Experts of a small language model.
Size: vocabulary 16384, 33.4M parameters.
Experts: 256 experts in each of 9 layers, 32 SwiGLU neurons an expert, a softmax router.
Training: a variant of Muon for the experts, 592M tokens.
Below are experts of layer 4 (counted from 0) of a mixture-of-experts language model. Rows are named router (the router's row for the expert), down (a neuron's output weights, with its number) and show model dimensions 0-63. Each number is 500 + 40 x the weight over its row's rms, rounded and kept within 0 to 999. Numbers have three digits each.
After each expert's rows: a language model's description of what the expert responds to; "comes before" lists some tokens at least twice as common just after its tokens as in all text. This comes from a sample of Wikipedia text that the model never trained on. Tokens count by the router's weight.

# expert 33
router:566477509526558562508489537543471523524455474492512507487448459526443487465555408529450495447494517481469523443411558472465470614507507494544487525551523537490487480508495452486463439454555518
down0:453536472500454525512555482451505458480488483501455502465518542521468493463468504507535491470529460558489477489541438559488505428537464544476519497436520488591498550502494528551548414475469473
down1:458451472587522443518511556554519494490453480562502523526489520485601513573511531504533538415480543494499460502437484453561545580468512474542478450453533524390539482553506483504453566466504531
down2:429444492481509430532535463531488512482528491510463539525496453531528474475519477583477470518464487486584471495539521489540555510470547533529516542492474532555498547452473443515456514541514532
down3:533491497544580526533477509480512473518515503477454480461534518525491532509460573429478570544535510477490452507506474456449541502449542465465459446437458551475539561512573532485469522488456496
down4:472477506490471462512545441563528491455477523474528493520494462581527425482520440434391469501488469543514447486478494462500472447553497424458523502505516473483564546553515459452534512481559506
down5:467424549539459576531532536445618512477470496572361513521503555524513526502525479481521512516507431448490449504473489444481482465487488493513492520483471468485567503503492512495504520475560525
It responds to: Separators before values
comes before: "1", "2", "3", "4", "5", "6"

# expert 51
router:477517565518504478508527583466493459490539533548487488517475490505527450507522536535435542485486564402481488481465519514561422515520457552522505554517446472529447514472446493470481477534583543
down0:439497564473493417482459510531514488508489585438509476495479492518484424590521483485536524521533456488488457502543477547550512476452464442506593444462532554592502517544462466463516519517490548
down1:509562505524417549517589481427452463496510495514471541499518519469499519482508444454503503516500462521514462547514438432481459477504494478528486489482450505477587496527499453494489490556479463
down2:508466513437501541488518499505509493521480456446504520516493499519494517559501532552424485452486474454447541500493514501491513450467554437472631473486507496498584532495511500439515504524503504
down3:514523504528540488511543557440509466447518478439527431522581594477429496516469525524560509504488406510567492445516493535485547490506453557456470477513454449548564490545525521435427509468510507
down4:553485544477544506545461394538462449476565522539477543540479534493470494481471475454555454545484455519481501543489523556521446515493537483459532497510511483645480518421480480481507512473492500
down5:494466453540558617562476504433464503485476468530474529556561444435461485468573490513441485541494473413566485499541523462584519509488420608521519497474499451569497495527521540500498479531483530
It responds to: Digits in tables
comes before: " | ", " |", ".", "0", "–", "000"

# expert 49
router:494514515539506485511499549528528573545488484539555540566545529492541502483547540503537470443506492539448532521458533548527472458488491450484510526482492514482525416520480557522498416480494467
down0:476521528551547444499548542456502500435488458546460536552473451566480500499472453557528465458502543393488491526550394513475459473491568548544472536541487510595537534614502530497520491471500545
down1:529484492541451476502505524510520466453469561539499577526476425462461519562518554450513543523483553436526449519506504546498529518509550492540525481487548486562473501461543463495515537489478486
down2:523489428544555561519439524531505444474495495479475442501487446507448539484499500491446504516518462475481522554476468549479563468495592524477524431568467566521484541445513503532540498530486500
down3:505504527512487474533529538450525489436401514463537482486494458516463478523515509547391510476520512497477553534485463531498485516515481583486529580523467608511458564469470465479385501483460504
down4:493426431507470446424489564484457468502561428497550449504512564518493490495461457499468525510531522442524478490517480505441512467527515482427486564497528454534436585416484436476528589494570534
down5:450532520541479500497536408540474525521503541476478548499521578416506535564519511515510504512534464510525455430465529448519500487499514437463474469520470510514474499456543469522477519495481458
It responds to: Name endings in lists
comes before: "\n", "1", "\n\n", "2", "3", "6"

# expert 24
router:540481485507530461463524493542518512487507546510580523588471557463486520496558535515529461505538430450517505493557499586501550430433489481468487436537576481464527535502540547514429498513478520
down0:475490503497492533504483546512558609598554557481490526520510524508506479510540494462494472463449465499410505523503525547493517448465432499459536474564513497446498510503477566542548483485506510
down1:526525495461501421482444569467550514493539515482525562485486460517484462593583507486589502547402544529480448484453535511523500471465537493437540512495563478476470434503427567508539513563483499
down2:581536422549459479484538540495532443439522467454533498529471542549489451496492519545533515524444493443508505532542467509465486517470487532443446480539481449578462548526494459462454466551524538
down3:466469491545427482503471444519444470519484503497528509489499535541508489486611544502497534514445529529532510518553423442588491505495558446472449532553480491563483537536485454481500535494593498
down4:421565473448487467532498496503530486505505471467552493459498528542495536520451521514505499542536538509513450543452586469515554566535519508512601493510466551509571586513473458523549510557526395
down5:398443523485473416529538483614517534467504511514562483592556564515532561541583472547548464455507422475476560452544505495482492492505476497522441529491543495475475541444522502440458502556492531
It responds to: Place names
comes before: ".", "\n", ",", " and", ", U.", " in "

# expert 44
router:429518574500497451482558589475549472530495509499492444483468491490514492533524554542446490469491537453575468492463479520553449544525489534514481555458543567489448488471433507467437469505585567
down0:527544557538472448489500539457458542480493499507537543481460514524457478486540548522474525479534522584473462478493439571479463487409506509546456482438468499518549482442451530473481547491508551
down1:468566522495522520539538449478506548478542481501435479471477468506486511407408471563512486471470496560504529478456515460557485501451524428477459548504498491466540516442447469440450493447537539
down2:463616487429484515490458546482422473409517471479516489518450514413535580449534486487612495480441431469488505469425452504522501533563551519490530495536463470489532548493474527577514557458521433
down3:450494522530466477476493466487479498522536544500492482486472512541506514521475543495437485517528513478491516608566473563509547536518620589451500571501480520558524593479483486497481477514543519
down4:480537484502527507544499461497534460428478488498518461547540543519551461528472493493561458524475438550550482496540470444469490470500556478515518454523500521467617521612513513465488564486488539
down5:477536492449562480535455477525502527544570452501411644544514581435530527500422474489446510480550458529533436541479477491505497458547456502524462462482457413457569459465520469541510486559524465
It responds to: Digits in times, measurements
comes before: " | ", " |", "; ", ".", "\n", ", "

# expert 23
router:526511570500533477464504572540496490519478465561560584507468518541568510485490503506521461499457558476507464567512488459507471532548480476561511483537452495489510500466541455487480455563484448
down0:490482468536532480476430562446519435500473533537484424572498509514504518483501530604448526504458506483529525576562429420514507481471483461482434496502458490514531577530524482480491539543443516
down1:430538535506493494523433508557504522510500463479468455505480559512424466560520442503545435493503559494489477503467538444397521479541517538463511569492537516594539494446525509511498412566558471
down2:468466521559486485509552522495528533533484508505469462449425504549458479451513479551499486482483528468502463494540452457455550539523499478552523495545528453531476456457486493559522445521526485
down3:416414512574421537524509559428508527510467507507499562508506513500526453478493520508471489460460434485546494451530528493562463494482545434494533561464495488494439457446545524457490496537482556
down4:574469551452543533506503551475502390497549502434493492528497504530493556474562514508512539449540509556504522531562476510438446531496531488491520563485458495464511548578438478525493544564450433
down5:548504506515509518458507527484513518526470493511533532478495553552509521511500529514560490498604560544536447530498487518563458480480487516555485517533529576533380491479400516534488453429475548
It responds to: Sentence and line openers
comes before: "2", "1", "\n\n", "The", " the", " The"

# expert 53
router:484461517504461506476557582575499507447464506525479505484527454459463570499524475528501447480431534465516564488480521493487439530489420507572553519564507522594431526470429501409509455540477474
down0:481476535517497485488425451485520465516528480481439531527469452552521472527499494568503484571545561519537434442543492527426493482557536555506426504499507519539482540477510504487532570530460568
down1:464536491510433526514532439438469499478547501510491574496511511551516515515512481518489488471488546469481446523492504447520453427484550569461523482492486440500418519483491488433498495466524524
down2:509461490486516496494488535507472503556510438568559488436567626436546522516463498541580475555563454530482517495529507466485547493522395439506481501480473455481511535500521536503507463474518631
down3:520516518515474494520485463500437423390516489474461445569540462546531503506511507495488501554532541414491505501524461467493563520570471521453524454526520450529559536469480502505544512450569503
down4:530504482501470516574477553516539450521536476404552512540520449460537481480427512497504467556451534509515470407516511529508470558486513462503530570436507506510562478485435485477467550500426470
down5:513512462597478498503498505512526561465486570540496538533442442503517518489553501536505466471496558472496490489442471511481579499519511487565424524528603530486564474484533453541514500525503515
It responds to: Numeric table cells
comes before: "0", ".", "3", "2", "1", "\n"

# expert 4
router:437533475470498442512536531441552474418505526434490469542512496474492442447484535475456503521431544554473538494456548553541429460466499559512507518479560563450472519527446443529432445511465466
down0:512442505505481459545486505459559500532588421463467452486529485560506511556438509544519507461484486481469405453479515509528540493471444496516531550574529502446514506417475581474468567485532506
down1:557452486481477450517460480460521450497525491474564443465485564492509540532547467481544418491506496528480549530377472514503471463494452481467488529541535441510552430487479458515477452511472507
down2:536498481503461437513476542499456495534486534426528510548543511469509540517534522483557482593446431536547484589431562501528503507516479516459493494445528483515513516463476552483477506536530467
down3:466507494488441608489540561528437594421522561479467514506495539499471472481479508481472519431557535534480551479530450544556539504517483568518565501551514511483480497467477513563555387485455507
down4:456546443508558539443490518399503497520528511465568548568528554567485489509470480503477552472444481438541534433491496474498538598497536520492573489471490443513459515532617510560528503561506456
down5:438491412557522484531490598474527496521488486525437481542530426515489536589462449472497493480532516423475457478445465549435499546440537505465554497466497539530531516507534496527546522506446504
It responds to: Table abbreviations and figures
comes before: " |", " | ", ") | ", "|", ")", "| "

# expert 2
router:499584518535512474451539528470509510436444579537499488535519491561528489445516541521514458522480514474504509502523514470546548486449421494504512532490540534432475475464457491507485417546475413
down0:465494508509506520490472487415482531565476466489496505472520486500530510535503480536511515492469529488502525464531426415510527526442478434414468491507486471512426513586519492524496527520520465
down1:544489578491608442482535524490478471521468522571527505511495523475544480473511404484503471512494506600537518498473450504495547506475539511502470517517514528475418490569464490501456602470470516
down2:518499494578552481435529615478500522486498518546500446537546454456506435498563524522523506560471530498487497575433434560507477518386526488547450473573484476471464488545443498499456476453549465
down3:510425539565551522458485542513512407479510461471525507490542595428553484490479463499500471532515435500528516483512478431452463431558564487521520481492562478436534508421552524511474516473515526
down4:470471427434464502498497513519494460508438427512519456584556519442565526522433485453491491602457478535542554532475610554448433412498517480494521454481478459534466495534426513536501441484543507
down5:511470537436499507488485510455501482580450555471451485500472530538498482509442532473491520523453553492465438409472598530461484496492438508473443481550532524494496481437494517562538529516553448
It responds to: Table row starts
comes before: " | ", " |", ".", " | DF", " | MF", " | FW"

# expert 0
router:512486556451471554562484583457500503482524487556500510440526508524481536499510506529481520521490553519546487511541470474496518518472456509495520531537472428481472581478542462504513533520503529
down0:453490503521460516448457440500541514489489481570512521465529485447495440454503435514469500582502507382532562495524593511476503443434525492466485466494462447523526517537543517467568555441490423
down1:480447469534502521525433537428544552491470441464487428518520484443511551517516470460555439497506435531524525518467482506502471479408510525559541540545455513470521475468520543545485510488471560
down2:520527506488489484463463453505494506449536514478429481498509493481447538538482488503525474549493501553498535486497501415507549525501492592514490507560520416526515527470501516501542453459519560
down3:474550462541459506473482506450488415507445476506479530506507485500529511546530505434498504558474523557511506459487499523479455468446517530508516512502497527455503529486515483542484568473463547
down4:538496538510493430568487512470497557423464498475547500554474468462444454576446532564499510507553442482571536557495481522475496524568511495490512425475506523454484470507480447549483560482463430
down5:464547522531527552539482526468513442510426490464463476538590492512549467456514477505516462489475484548532439463498421419443507481502543464522460537500411501589431513467559487468456479578485437
It responds to: Prepositions, conjunctions, action verbs
comes before: " the", " a", " his", " her", " their", " an"

# expert 63
router:519514493487469477466557494563519509500493530498514507469472411455482509453516513531483495561443534491523575489397544436455455600545497556576456517489507540466447467473474559450491501519552420
down0:513467510492479554487532488535486442427515400505499462546430534456530480465540507445440470478594433519524490457495521511486523478456545484489532535444546479544443462530566453541529496503492574
down1:508504592544538479456444495484520463444471510476584515495508445477491507509504569550539547565507529531508508549520451506514492496465495469549551460504438499495606508435466450463539511491500531
down2:491586443486494545462527487468522513548528518518511607545474492445552496545528517482461488482498562487434431463472460477508459517545442524533485566480413477467503473511492499595526458522559464
down3:591500511541547451469525530536458503476515561524523476512517483566521542489450558472540525536517445457492510555516503537489481539459507531495501436548489512463472498442546454503507494403510567
down4:520453502567440472529487483482536572499504472552517497488545535484457473530501449525518468509504493510510496480510516568489472491418459512509518532525440534571478537510510528523516470439485558
down5:471580541488526499445498496545455556499495414480492562495480463517515396497495541497541513518520506516552497488485510472527433511524534516551434463492445553507538501472476441481557556542443504
It responds to: Separators between numbers
comes before: "0", "1", "2", "3", "6", "4"